Below are experts of layer 8 (counted from 0) of a mixture-of-experts language model. Rows are named router (the router's row for the expert), up (a neuron's input weights, with its number) and show model dimensions 0-159. Each number is 128 + 32 x the weight over its row's rms, rounded and kept within 0 to 255. Numbers have three digits each.
After each expert's rows: "gets" lists some tokens that make up at least twice as much of what it gets as of all text. This comes from a sample of Wikipedia text that the model never trained on. Tokens count by the router's weight.

# expert 103
router:122123136118150063173104075169149103103160171134177112149111130170163083085109133129109141173146117182067124133058173159190102114116144160096146142110082126113168107144156203152200125107113133070089127166150100064145119109078131101120152089138084132076117164067120125126144119106104145124153077172129074095145160077157115130149156096139148098115105093093122146124118105143058141140173096158173117162151167117127125172101123065147131062128146143169146083166067136109061147119149143
up0:125081104135138163095120138102141173117160142141079077145163116161143088116148125119113121122150107129172146111077154068129191130186105103141108129127105132148170144131191073118108058100136175097129145135119107098127156172174089124102183087105066185087165128108135093090120078140094064128106109104147085138139112134105122200124154091172146165163149088133106186136086060144132172111108065127175206091181125126139137188125146082106136055163118148175142156097112140133149094114103118
gets: " |\n", "ay", "aw", "ew", "ow", "s"

# expert 119
router:158086186115126095161113144063133099062154099127127138170121140130173131130120145081095144114118139124143109156125165243177097130093116078110124088051117099174160105153101107134125133101112142084135081116155110119057101175126202094187143118204093120141098156094161086088151125109087172156118113140125164156191135065153138085094103113083132102115156191132112116133157131133121181111135142128112145093113150132117099130094140124145104133116174189134176079170095155128078156093157151
up0:129151160158149138130127104157158172104128170104190150113151106069120132130147152146142128120161148163107075161105187142125108143133108096151114103113120096110120192150138058069067119129178133122138201116155120104127213095162136161152151078169123107106169126088158160124130123140160085141079130138155096151172125087110155153079091120157108182079121099095071152118098175057069155074107151068067133159088115111078122157118154055126121116157136125151105162114083156176156114132102083
gets: " as", " \"", "2", " she", " has", "3"

# expert 104
router:127164089123120104147136142066137116131082083105106147117100161111179066121128093125095134123112114166157134116142120176143135142111172153079129126161101156151154193130086102173133145120136109111097070082142146152126092151104186121161109113112127127185079144120119093083123144075115153177116085129148137133098176120164138099114076120071117142152144175178138135110069056104103176041123097152060134130145133132098141131166227077137105130097213158092190070121120165158140139145140140
up0:134122156128123055107158077146157178135090119115162128127164143194172116154153157118118123124140108178109127106101142158136125114227131178144121133141084086154169179109191171146110084154064149083170127125116133170121145127103124120138160168188120180108143145041136118091125156120166110143176111105123111185060082106172112100078087140100164187138145118174097132106068111048107124085109161093121104169162127101141086098139134119107143159122101107084113161103172106157097084133121129
gets: " |\n", ",", "r", "i", "o", "a"

# expert 109
router:093146167129151102115128119137113123091125153158170099146122179127157147130112175129135125165154109126101121118154127174162135134093118161107144083098142108141161114102080131073132185060159124106055118111165115146108100089126195054160087091172081130113098118136145148115153126086154121131045107130157152064106143119143150044093115048080177101097052143097167132127070092062127139113171109134131145087107147118131166107109088070171152166142135160124141087166183158149122166080136124
up0:101118148096201102157120145125082140234111143159157146127160162156046126099163142153152121139129151085086175102121027141112144175157093156120154128122190180126163137121143119074100171176118171120175123143119105131094153143156120093165142157199119160140159131114159130112160126115171164153131122158110115121098059155138144146070120121076170121086138071168167110118111131106122116059176163126073094086158144107098157121117131088142149100114095086122090106153178170075129122131130138
gets: " |", " the", " ", ";", " F", " a"

# expert 41
router:155104172168155111102083143154102121158120099163130150135119148083118127127187153130159102150162109165163122118105127170154102159121130129143168088182094137136189056091145105110153126139083128102168110132156100138110127130094136118119094122152133085151124200109113136161162037166107113149072084142137154076164125100142087068161113062086147126102099201161102104130104080124120170144147153101125181111065135085092140130121062102166111137165124180096168086156153142076032111113166131
up0:129090195205047157106182148166145137145124108113123175087157087079117178119117138126176152080161113085113150151163133137118074156071135150153183102117136147133084136113122094164092098118099167135130106080080125170161099147052098162105123121103160135137154185103117181149133118206151104161150102169079135162138087104142182127145168105116145124107165152075135147147099129082124052091134165097084143167059081127124145155122139151169153154126122166169150084103116156114104134117159135
gets: ":", " |", "-", "\n", "°", "′"

# expert 105
router:082095168135136071147125104190109099125141110142105134140112134135171147105137138108070133087157148162130115122042200153182135134066100187078123110074094054161162131120147138145125105117107149096103051156116150076083062171093180098090120126128109147151094166106188094116113136137097169154102078146170118165138134154151114120140205096155089117094141108147135101125107133113115128149168088145109157138144149096096113127111129084149132082080208142129105114150086152187089093098167156
up0:163133110194174132081108117189095128135115130124153129122154110127145099037200096087123153155131170123105150155118128195124137147196053133173151136111163098125115146168142097132088097152151107114105144102092106175151085115170143095079166132094151141141130154167129126074085068079112094084138166141088117115165095092151161201102148122113100144116146102076127143108112173151126151103143155148083085163173111077113097064140130152115125046131130077111092127144182156083077107124139126
gets: "|", "==", "=", "),", "b", "B"

# expert 40
router:154128186129119090137122140141098072123106165146103144108122148092114113067148126073149144206153105166124173103153129148121124102150118156125148148154125147128153138097114115121135100050131105131130109160168142175147089097162116118143098122149123072200179160109107126163194104115127081136017098108118151145215140134200114077161167129140131090097069097125086155101057075084097134116101182149105127127099140123143071131109146148130091187118141153067126124171147121107106106069158139
up0:147138178097123183174148109163158126161158100119095173188138121109155166144090119133127130144128118135108166124144109134119112044178136102114137118141144105122130090181132138080112164089134195093114115165097127139046094124070096150134176100120133123097128183114125102138120128141152154149167100163105101142105095162136166121126168142158100128111146156086164151195074207132069136198059143155123134068151116111172079137122201113110114182132082105169154150170104140173157117192180135
gets: "-", "\n", " the", ")\n", ";\n", " I"

# expert 26
router:173195150144137147103143107172113090082169120172187138109087144200102031110155158111111104146136193185127103169100151149136115120163164096098195154121122081076133121150139176137207054118172115079114150114154130126107087127186182117173110167168152088159126152110134058111116108133122116097195101108175136110083146155182123090157103135107175160151115153126095134121110113096098101113156112113155147138145155157159134162111110079154129109131187106122138113120078150166121162098129120
up0:124164171172118096100136137136142110156181120131064152178162094168096098145152053109097094146159118163120057157157152181128135163141086070159112132112135117043090139076167170116161108116085109140143133128111167115114129096192151067103126116082133087182100155170167051143135118136132109113183120123071118182139122114178100136153099155118169165106118112131143102133119139088085144169184171160115056146193171111096173113114150165117153138110133091175143137169114103157129117168145136
gets: " the", " his", "ers", "ard", " their", " ("

# expert 55
router:097080159138102122080091109159135082148113158150182122162112160113162176126123154115181080087188082090157125152083050126158079118132212151173126075171094147123156096180158136050152114152119092146096140119175149086113114127099120101128133184151071100087100150074073140106165106131108092131041101129120109108119107153124157140109109098093142118123126141130108139082117075111104165138153118140115161149108138155114075103160127093146165099128149135114114138154087173054073190096136114
up0:182151173173178100090170159139173098130090112119046148155160126086104131114164150110117136112147116144142083134147105117142133103083091127173176115155082103089108145124130133045178131153124089161116172108131194130114155097121146118098182131116077125119154083125124125160164135122138105187084152211112166186178122144116092141083075072118112111119129175059151165116122102150104144130108097121049152141082097080073139162169108065168139170154082147137160150127126128103111166148133139
gets: " ", "%", "ly", "ing", " than", " about"

# expert 17
router:145131055128144103146129062130140097097115121147107156166108134177134102185188152088135133170123052117171067189123105121126121157140141117128129128140103144109163152120126168183128118086114060076119145138135126104147131131100187107176111140135165118104142165085078092102133130034089174112136092083145138092154101115144121081147100122108152121126128110191076100085053140143122173119110189109094159117138185130133143123098136091167133101130201134121193083145160178180095136075117103
up0:200176144093105151150150090171130179113096135097071179131155127154105123158144128132113148122177124154167158213090121073128120136084108132142181124162153076166118199124125098137146126109139189121130105106140109139106115115081095116131152092121148176190092164135166101184106077082085141137186238121147087146098145111128089096169148089123080113136125099131145127092116143128232146104124129126159126160095117116136141143153140116085126119102180162107127145074104125185124173166142093
gets: ",", " a", "um", "z", "u", " his"

# expert 19
router:055091161172078115126101117105129102136140168127121087160111114173110085118167166102106140180131100136086089101107117170136159111103141146039162073088154122135128126164141145174120134090161123118103108122155132096096067117132108096145080122100153079141109143122143171131138062120137109155053148170143121101112157081171135133094120098127151103075111136155104119119137098157135144180249088165072160111061148208183099135101113156172159109151129153112116117150125121105133170091186125
up0:191110139123133103128097162155197153146105133108156179151131123156137151117147130130102114167093154126174148146117190121137166161114119089069099118149171151126121158079053174160168145059084131163126089140131180091180161128132129190121087149134147156129133190166108105166093143147175142121100153137072098119065114182163145098077127131090145104095128205167151138183129087104155092127188127088132122063141178107142121152089060142110131150171131134066144131134165151070152152152127138
gets: " time", "202", " years", "3", "ation", "199"

# expert 92
router:080107094141133156074044082127130138083100181136127157086119132108163109107143120064108119180122067156151075096150170146135151047113188142096116105167094112062145127172139114172164125050111121097111117125140105103111128107132125102172106157163111068116122155121179143175150117115073161112144092152187142136100163077135133114160205168125095122093133203096104160113112122144096163152135118107134106092128101136149114105092168133128047103133142095141096126140071193113100128096153122
up0:107172117060124169134090097161191119165146068163150100100117096133082130074098053176121140151125122106148143138159124084132171092176097095097124104171072136099144089147126116083134201156084168128135165123104131117139103131110155120102089152094159149072136087128111145137045087095161173089125152150103127087065099108078049131176134104138173098164119093171114126142120119075102098147094091081153157084156091137080135102127109135084144117098115101097190108131118141171128096150097122
gets: " on", ",", " in", " at", " In", " On"

# expert 13
router:145140171174177119128113122122128079110115111146084150120097142117108142115078131110178077112154086125174192137125186159108095113122181141110081073125109103116105109131072128122165114029089105149094108121208141142119091156109141073138182120105125156155123133140130173079159098037113063171118138107149118111086170129082153131141062085123169094182137136087095146072115104096111133114126121167158162064071118146107152136181142077166123122112134135119095118121161147099066163112143125
up0:149170108158140089175176163082156121089109104180113169118157132066135164098139151176152175162121075178151165116144126161192180167108134151110071136112109109140108187137125130122107155079127152160139123114166141125156130187155061121163082141110140162133144159156120107105123139130135137127103168139125120164110129186096096180095060093120072123053196130132096138133171145140124079111125096182132124133106145131054115214170122080159159146137101089171108182103131086161122159133168110
gets: " and", "ia", "a", "i", "o", "ic"

# expert 122
router:094116133103144139171116117074122131101092199129110148132127077126162122092137091096063137155132103153171157121082137157132126138120173119092154152114085150127137149122073122179118147065114105097085045117160150077079107144040196121154110156123120152186160156118076170111162156089109166147127067094155152124155110081135124092152141144127082112139116118130152129123077102078116165088171134069155157088109139122116098091123169081168089144156162132144196121187123137131102188062152138
up0:108117182158104095089069123096123176167142135105155145138156056191111176104110157127128086171106070080173127151119092125119155228101101140100140160077124156090060144149158120166182159136126102179156143149113137112114123108085122144138113133136135133098156102153138122125102136115150123128110138174110075127147142096186108126121130163138113122126090070185154126119105159122069177122157161095093102117159107082098172142115091118100138115104100045132109175186142143129161196107061053
gets: " ", " d", " in", " for", " \"", ".\n\n"

# expert 67
router:099083142091137113188117123130109089088102171082126089142114113147158144171100151058132159089143161145057114125150165130134117122085105103116127149121097111162194129141093119110164127059114151077064066136146102158142071134070095131129115131190097124128164155094107182131171114102109133157098072089122132155173082112130101088126124115141107086117098157156129161073103120116145189090167097138059130081147168076172138137099193146150120117139161133171104151108081173110078197097155116
up0:117076112107169155095094128089140144162079156118104115148186149183073178066115117124121166067079119122134149124129129130111102138128119115128150093158159159200128113171103095086173114093170225115117105162111170126103152091127160108136153078137147137129145134162082182145132156128117163107093105163130190122123094143109145128126117081145145051117105101097122155143201176069102132087132105097117147082213112102112131067102128088171087136120141125144040086096140126153146109129168120
gets: " in", "ing", "i", " film", " on", " of"

# expert 89
router:069097135123127084079052046086123133094114161168105132132123067102113066111172129147090128137136075136111095115192137124199124107109123092092150100106144081095133151161127126156157132074171097100111104130164168116105108140101106120194133119142119112147070131099103125127116140077126153130134096140175127036118160100165122193181143127113103116091088178104104107151102087122098203098153085150088167060099135174119079163133132133146116137092158157059146129130158146127115145138178131
up0:044115153094129102058174064101127177120111095112152113132114066165122207128102104151108133108183143148144114143139151079095187170115115130200161125132112136116147150127202127129126133126129095162103125139159174128099134158157138130107190162136106086082160078196152118140158127076147163152131135122108104156121083072153130128155118136141155138107104164074136085123165150112150100089140123130097110202171107147082129068106108064092173118153080114148154066146142094104105131171107194
gets: ",", "4", "6", "9", "5", "8"

# expert 75
router:139166179149129146143085169121128090099122130218111127107118210148112106111170152129105083138124123150169123166090136118158128139106141138120169093158062098096186092137094162089177108129145108080094083137148142116101053129169130093188113141132119114164100116060197155145129062110072129110123124123124138095110194139140093106137164133076117159180162165093141120057132123136117158138184069135086205091122126101123106122115135107177132144114189149166137133172110131135076140094126087
up0:168151189175127114147151184097109100095138071192108127124157113151087142105135091181117135093159181059141174124102156167107141108104126126136171140151124058110119133158085146142066119129146174091151122135154152159098162138147054129125118104091094120049117132166126105205122168119093117151202114130110174100130149199107188107164145188121103148151132113142137172157122122122088081104143177198063129110135091176102097131133160159142132106133100124174112108121129115156155142095095073
gets: " as", "ed", " in", " on", " used", " ("

# expert 63
router:149136131049121119185113112180122113133188138105146083137104145097139089129137134131085104115106056175132060135107092138121102101107148106091137065139113123116178103133190118149145132151089122067087084133139114103114079170085129065192083074108063108122092170124113136146172148159102195111111116131155153143178157112122144077097182122109101085076175132129092133155126128093144143124109102102121137130173154141133081150115124103160092099126199132185169120166065189177115126084133122
up0:076105121107106116103148200184110208146202133070094171141156125152103137143176154109087126097089081195181105107115101084092122093058151119138160105091087085156162170119187116144142113179123113139138129057067129134106142157119073132118168148096120141094138129104171117150184171156149138142141115104109159115111138152114137127096121191111151123038086136153100155124132079120197136101135104110133136110165156177091155156120117122118131115119099122144081141140068137186094085153117162
gets: " on", ".", "–", "le", " but", "B"

# expert 113
router:053116166129094114103078058060100100067150135090129104197125143111179114103132132090099069151159117147148108128091142163161156129156158162090143135162103147113109122185147139217194161102099128158067146097115159090070084152117176092179122138136120114152104160127119154122104157104119172109136132116135163174121175122184099130173079142118104156169165165099121138066119111104129136075111118103165105055084156088118173096107109158153122115105106101135155106165155146129082177109156118
up0:156101096145126127105153072185131171163156092134120169139152086192143140100125105147145149144123203092150159151135095165111162133125148117083105143138100141121135157173094116166107199098142082112127082136141170049087142151164152166140144110101145082157125165157130167080065145120154110132136129125149133163122157104096138142123150192147182106110058212103184148094140097126139162182123142143153156121177103087133084153190114134109142110092120089145167109096044149125143179118190180
gets: ".\n\n", "==\n", "\n\n", " L", "==\n\n", " ==\n"

# expert 44
router:117112096084097142099091102076131121118085142108152088146097124072187159089101127108083129129175103103128143109142149141152140111131163100089150117128085182134188124125104089162098101033169125121110115153103073151129155093080156054196142156061176107146114146094095135091155137092131209158142110151135129071117121131156123114098120133144123144090149141140108141097116092126155109158072192129107147025130113189139148142110123119109123120078145170118150088128114126143091177032143132
up0:152073128147068129175101129118162122111105110139184161143151163116112102144109132167159075118128115185180142150151135097137137092126203129101167068098160168111143109105144115125131140117076145113167153154159131102142076159093093173146197166110119095086081089178108105082114154089123149092137152146074161083046164114166108138106119124121160092161080115110098100103161129117096145098130076118124115214106096104123100108129073094202114052138145116128112113096172074182159131144118160
gets: ",", " to", " with", " A", " a", " as"

# expert 23
router:081131133146127141143139143121105084147109136182187124116129085100157157122123136095106121126109086122109172115095156174193126134108173130086166146116132119104131099090123130122132072114123104080131114141137089136170116091111124133120099135159154097123144179103079096130189116116117119210065084120133132102213155128127131105124119113112114054105111150129107130034067090124087159112136092088103156125099106128202124142118110069198101076106139177082145028165081151123091149069126159
up0:165091127165083091204145086080156203119115059118143150147139071151089141098151150165131092070142107094054123127148137145165120081139120192172130144161177104122101169098170104163131120160148134119138103165043087137145141087100138130141112126108134155119119104166132076160110150157126092201133147133113092094132126119112120212138147129164125076123119113165148149114167110101125112068118093116134090091193106094166112096041086121096096120113130129087157099092098156119164138144099171
gets: "-", "\n", " its", " |\n", " The", "202"

# expert 82
router:156129177150142110149090129087125117105053094129136176133115096096136121074135157133146038138178090092160139126127152167141095114091136155120097150152078129097175076127075071153131074152119062108124125161142086117095096166144180156152115105169126083170127142107126147098188086063091153107079087080138127097103109117130130124093148108101147117164056139123103131137063115104112115086146110133071106103089144130093161113164159088179084087154130126107164084150122163056072162112154156
up0:137173113093203173162143163106143116146125175112117119156137120180135155161128127140116115080123131137130099140102102194079065119094142111134105092090187133141119131172121131105105210143134162124155174140130101161132136119121125133120083139076140112146099195132175119140183203097178074110154099108092159139109174131098165177149115166185121117077146107150108124149164170153138125111085148107072113098103179155132152131099219128076076147143180102054086181168151132153137142153115091
gets: "a", " |", "ia", "us", " a", " to"

# expert 3
router:104094154141113136128095106125129107108138114168163037112119118144157161123137155091168136153144068110168136080106070158124140070042108163128127090180109103095168151125149158145170129091124099140020124120183152081123131120076145091135081177078123123134128168129113101119163132138098158091090097166120143135173170126104109148129121134062166118142164120108173215124115099110084139160141139170082124075163144109170147118123138114110167095083141183137127088165097163153153110053147117
up0:137121095144145163116081126141167174180158128181084149076141141141140171127137125147105111113124136086101172167179111151164153147157126165138102099096201130142133145119161130117126139107142118132110141171074174096083115126072130116132117158151107180127118177090186142178118119099146083113123107186125129164170099106085163137098131120190143146055106137174141117112145064137108180136195168163141097160118113215131107190199091107072126119181146152188115063121095106086139135124105086
gets: " ", " p", "2", "5", "1", "6"

# expert 33
router:113147133135112088181125077166129077157122144133195125083112150163105140140175143116146115104117144186088113111068131106160157164151139146117148044119121136130193096096160150114138093103088105068114142112151085141138068134073168073160099115152065119128118192130115162157183101124133185071099097097145117119214192126145145082110167062141122095083139147141110137150103144117165115139100150160136194173172173131128094127124139083182100094130124124186114124113109162140089148077132109
up0:128093163109120116116151146129134143176129105097089162101139179136150157165113142081101132072138174151113072144176115162098148130127134171148152199103168202141149134116198044155117078125093134147166090093090154109214166172134073124102086131115105146092139181149156128095137140189165126123159112118157158164163116101117167065108088166060135162148173168156153155126104110145100123116163120117134095193109158078091151178122094065124093104115127127134105126101077156163130125170144139
gets: ".", "est", "et", "le", "ed", "ist"

# expert 25
router:127117107091157117153111070160106069095134133159162097156114196140098109121095136078113133136107144166105133143066160103188137071156130134096142150142085076134131192089129109115134109131093139082087108114125150131099087161125148112188127137167086092176125170118168095130216095154116120143066108130185174117111152149175138026104137102097151098120079118094133164123121161133133141084125100098075125191172174120140097151084153046161131077128174136129174126117107153165095125110107117
up0:122128099160119053167120169172157097084107080172097135091149143091156113139092165227080172121118100112107087162082078150138122141188133143115101140122094103148112142158139152117130183132123107150123139172118118103169125125140109133161151092119144114107157193174101135096125130163142107075100145078098135144144116079117174178095151200138102065089178061171115147142176131117112075117121085107149113151175142163101130126134116136197131069065072098126090093135097102107118092119079107
gets: " the", "|", " of", "or", "z", "at"

# expert 106
router:075069117164144046153081076179109115086085122152157098127100145132116210102145110095144133128099113121086092138046137156134134133083128137134117083105155128130165120158129148119068109116118192133111134132122097120119020049088167099123104137094097143205152164124142093157164146158098129101146130157169124136137181095160145122119154177140160128108142110087128077077114145087094159121124095163117118114098148116109077088122172119140134138148175193071130110161147119122095198123119102
up0:178141052127082199109166111156173086127090131185069185133127087152139169159104063086167168103123126118145121108154181087185112097085136012120108119156167123167113128122097121096131143195117164083137145169138098141148133123149102107139127080163169145149142110100113145099157126102121110118126203098106054113146147158122128189158103141084157136121115144092098176148102158105176134135161116146085142169106169147135104103146185125123107202140141131109135118110107155171128140138172102
gets: "|", "==", "in", "os", "iv", "ad"

# expert 81
router:123116193143126086161155081105114092084197106104107077157124163113240095135137147101140120178100119139138141121093134122157156143102134126125125106102134070137118108119101180141150102089130118101076114126127137105123110184100134084186059130135127100136148136088083160103136067100105168122053103163152173134134190114216122085174140125145120091131117099082184113140128095135129126144148161109112184132114168089152060165090119141144095103107114154146153077110134144196137191096177125
up0:152094145148183173182076096146130189136124112044046145092125110139121157134147093186148146131169114103128148151111133139149081086074150178201134181139158109101149135090135119140157175136107105134133127149051095171092143138142137141131148166144137116106156084110093149122113098087111087157219153177121132171106112107151164124114168126156140097153139209144159140093132150095115105103128177136179077167108115152135115169114091146169094052092122099107143099101109140126118130114142207
gets: " ", " (", " football", ".", "\n\n", ".S"

# expert 57
router:058082174097157054187095131143126113078042137110110135116104151174115149135137186075148091175173123121180126136162147124136158135072152165096142133144124144131117102119120153095138099093150092034094078129201181147148145133125169134142150110154093141150102177153092156125174073090125155181076072140129098164168152164094164083119088113096143145124093194119146124120107141111160130142172143113106099118107149074120102141137170072169147110083157112114135152123084168111093136096118126
up0:102153130123133131093134129135158189152115117131130113135148105102116115171132158115175173128150122146190179125141172113138113133109118142142111065078161126132093127158147211094112108096127159108134143148158203168140075161113119140158202085125059101100111077190076149110116168156133143129143172167101109108047136098125134107108131132111156100111131162206142149202080182186091173136150123143167103120179173096178140125133102091152146112032103105130102158127181097107150100135115141
gets: "th", " and", "ic", "h", " m", "ical"

# expert 112
router:061119111159107124133129096096126114145138130132135046164103198080170040110192203080139086140178131072111140100140174130120114126119125127113140067111099160061143122174140117152169116052156082126138156110198128050117161115112123115150129123107123127103107136082126184139116103096071119141114118098150148119135133111093137109125144117104128098076106198177103167135150116145130153122095126053094142094094151148156127118156164105158147096151115173048097110160120143108119184091146110
up0:078134081165154154151170150099165175185110101182101088149142130176080092142154167155106080117164134074074104095166147129168098184092139137182091111164149199106099115136180095112109130149146136162216175116125144094143165131162090131133159175154137157113120148133132141163108173129152149149147109098104136090097136094104184104149143150155100060070152139129171155161149167104098104115124115087090074128148112093131127187151165128151166145124120115120051149096097151122139186131056130
gets: " that", " of", "ing", " \"", " about", " how"

# expert 39
router:088163094107094115179080203089127111111132165169112104108112177118133104112101151120117101126115101089127154138046156160142131083069180153100124111106135130114160119152075211113162134096161155107073051139144100137109068077069125093176070119108124098186091155089089110098159153080093129165173091146132124154128149156162156104143173111101091115097129145126109153065087136153072124186142119154107121104159136119153133163120086123173125117084157159087163072143107121107102147126169097
up0:163105160176079194114118099117093126134126138141112126107155154160082106185162158168194144151112165135167170136124124104116081173129050071136174123126150160131126138110130075162149108166153144118128149111136130141135147101194100106126082189175153114245120063070092183156091103116149054117145159129131162123100123077180095155140130103073111098158147138170126137136184120115101083159106110145090154096168130124130128114131111158166135154166051098120122114151193127125129133125113109
gets: "ed", " |", "-", " S", " P", "ated"

# expert 91
router:088095102118159137156112150106120108130140149132072085148120129109218136121102165118155061159161059159096091161149135134090108081105164125136170114084118149082120138130150110178174131083118108050150066148195155102107089153082137060144086092136125148119107152056125176125119135098072182154131133118160174090105153108152117129195107123111116071116116125135091136086078137141068145144175102121095153131076094066140079134086097172161120085104148173126121100103133124118118146096169118
up0:115121157096083097183124123176112162181123157100143171176134115158146101094128075110050118135149086129064127052094145137151108114128134124103068191117111109068209154099137109157134134152149094152140218119111130085113136120154129177121118127107108101185160130091134143139171147128161100166179117086091134153181134110122139165190097074145108127092168140167125173120117127148106113105134098183126114100168090139113151171148108136091183119068078135143165164113100103183086124148190122
gets: " ", " on", " was", " is", " also", " September"

# expert 12
router:137125108110130065155137093125169101114116135161142093109110157099187089139092185108133126170139087153193132094106130185136094140134157112092094158178126106114146106161088137157187129091097127076084101097204084132100104106115164105174115130167121070095188115111085094102157168103132154126135133172192170096084168131154146088126130087123136116165107137163146152162062105092107144046104183097052158099101128079114138080102155120162111145100156136107173102163121145144107186133166126
up0:124067149087136147112128115113189126139087113119158077122143125129091093087119130155185175104113122090127095120123160102149180077141106136130122126134143140120091171142128111138190115083149109124166128095126139142148118106147098149120154091194096120104162127128118100211170108104108121096147089170141175150138081162203130112077141113079072111123129092146124174237077118093210113111101133121091101033108154095139099104179171160108153096149133117196081136158112069114124128124127114
gets: ".", " ", " |\n", "\n", "á", ".\n\n"

# expert 95
router:073133180110124132152123065130087096095135127100106118132112123113134112094086109120116157142160134180142134034116124161149172130113162148086178104108127087155152132139161193091132162053078154094127103139107163111127114167071108105128122099131149118131138153114139127107118094087065126119074086158134206098124147102149118094129173117105138108071067114096122166089202110103127154123129135111073125101113154128179053144098113085140020155058121107120166092126094177157137107128146151
up0:150059187099071180163088106173119133176151098199055131113159147103130104088094159078125144044104162107112143098141151163102177121104085080099119182135088126131154124123150100109075176159109128099109170129132137092150098128116084157099098138095064178123089106151150056126113155116143117145104143164092167120120061166187179138114153147130107196106102146098152131090189175102114080101127166112095123154138115180103127130147133104083156128132085105105086121153110129127095110142135165
gets: "–", ",", " ", " K", " and", "/"

# expert 111
router:098110085136089065151137109170116113107134175147120112115102111097131126154167134125073116178149140178117043126091146142114144152073151156066185106044154148123128128125139121153121120166180118148098151139140156066123075093081146078105123120138123150221154128128166155152147130139072109155142115155150140099117126090136173136149137094124084111134105113117112114067098108087107103071176121175139141138128145127171074108081190097119182158093202214155142129184122138137102143142177106
up0:124074092119132093088129139125186138157151125116125139127147169104116157165120167139126183168149172171083169127172068120131062118101142170152173175140200164135108160185135172117162101124168090172180101136091064086153161146178084138123171118138138117158158114109121145096118175125142091108105195050137106134121084106158166138166122114142110157129091122130103102105168137151167158060090128165078109141124109100156046190144095116098110136118090124173083155153144075148103109139168120
gets: " ", "200", "201", "199", "197", "ir"

# expert 18
router:106141085104144102169129103139108082047160121113122107159113158098143065146153135121105118211127083103158132167117133108145126113105125110058141133095110076113129153122100107149134100078160104114093075079147147127122123168125209147165130100109156120172145209175143073115155160055119155109171049152143161175110138111182136063164096060109132113143117161149097129126090174131124138087088104118101149075134153125160116160104124086149121096102172104167196099143128130190104134150151107
up0:123098131098114174112082114153194110174178189146131101120153179162119148175166118091115159207133081103079150176136143125128121145158139102169140190105153109097124132141115213191151091140088154136155204166154127146118117129208160097115125051094176148110114122154145081172091155174126087084128125167160159179083066137130129145138093146103100137145164125117095143146121173094153137118148121110110169124108187114173158122183118145119129077112106127159129094141193113165107105126110109
gets: ",", "c", "\n", "p", "\n\n", "m"

# expert 8
router:135202153175137133182124138097139087132104157085110084158111175102217144110181154108138135202176146120096131168098129209178112090139152143082155158114058112079154124212116143115153120121144120117122160127131094137078093124095169071176133150138112113098113165112170164102167157069112142140171141144130125136139160133133092119134180186131143104090115151147071099169105066098105125106077132109138163110092160134090098104136127108176114086157167135093140113160074124127085185110142136
up0:108153158131059107126107138126081162128171118137112146064161127168139112142098119087059112168137155032092104116146119068081075129108065149137180160083170148166080136117087146109120143149123127163136183108128100165114147111137147115173139141130125127096096115141101088110078183151111112109078157119154062147143108112121174146117111121154081073178085135132128132141107149159109135073164185045137098115166038088157114169161137113120180094121141130178123132091097150137123088099106091
gets: " (", " was", " be", " is", "x", " been"

# expert 21
router:133152143173113104173129114161131114101139126138145110133095171106126095133132083122123139166099049160141100084093173184135100136087114127083126123146090112138070116135145142170152101138169087101134162127165130137092085148101151168115084119108151084132125189127095071153146091096086155079096112145117145127173161093186136094163160181157116134134144163114095059168166114136116192087116055090090144093157142106139167099075131151142158151154167099057120030167084148106117182124148182
up0:157125134149082124187164095160162161151114121164109093133117130127114126174184136189181163099087060153126148215132130124133136140138170127139113165178136138142089096080154098144159100157117109144157094093114154155097072158109083142132097133127130115138165050145070107142125067145128098057116164145116143188144155109124194188126125157117087153160168149146138075166125128088109102132167143143127135109135105092161200126124089177082161137160089063144080137103126074166170130072103135
gets: "-", " |\n", ",", " a", " The", " O"

# expert 50
router:118110152088131138141086146102150084119148155136156098152098173135103135156179130128117110135144133150105106154147185153146120111153177111117133129111124124094112132163161141081215112083175113118108059168111127143073097139097129103188157126141123080087067164058156172162139172107127132114145102140198135052157154051172164162119173107114097110107070136126124121115102101074088119173133118138158114147111157108134044106075093077109080178182126134178119136156084150105089163133178129
up0:073155126128132084169089172126198148138086160164094164148162077107151126121132203181126091134119151153098154172134134121140081084165087119115133115158149084113118084171112089062141134152136121127113077066108102125146135132105094126168124134179070146098134127113085177134148133127176124168096119097115088136147148160110198202131136096125098088129129143115112135142106094116142139093177167111207166124171194034145132146085126100159111118153073115174129174128142166078106089154136109
gets: "ing", "ed", " was", " had", "s", " and"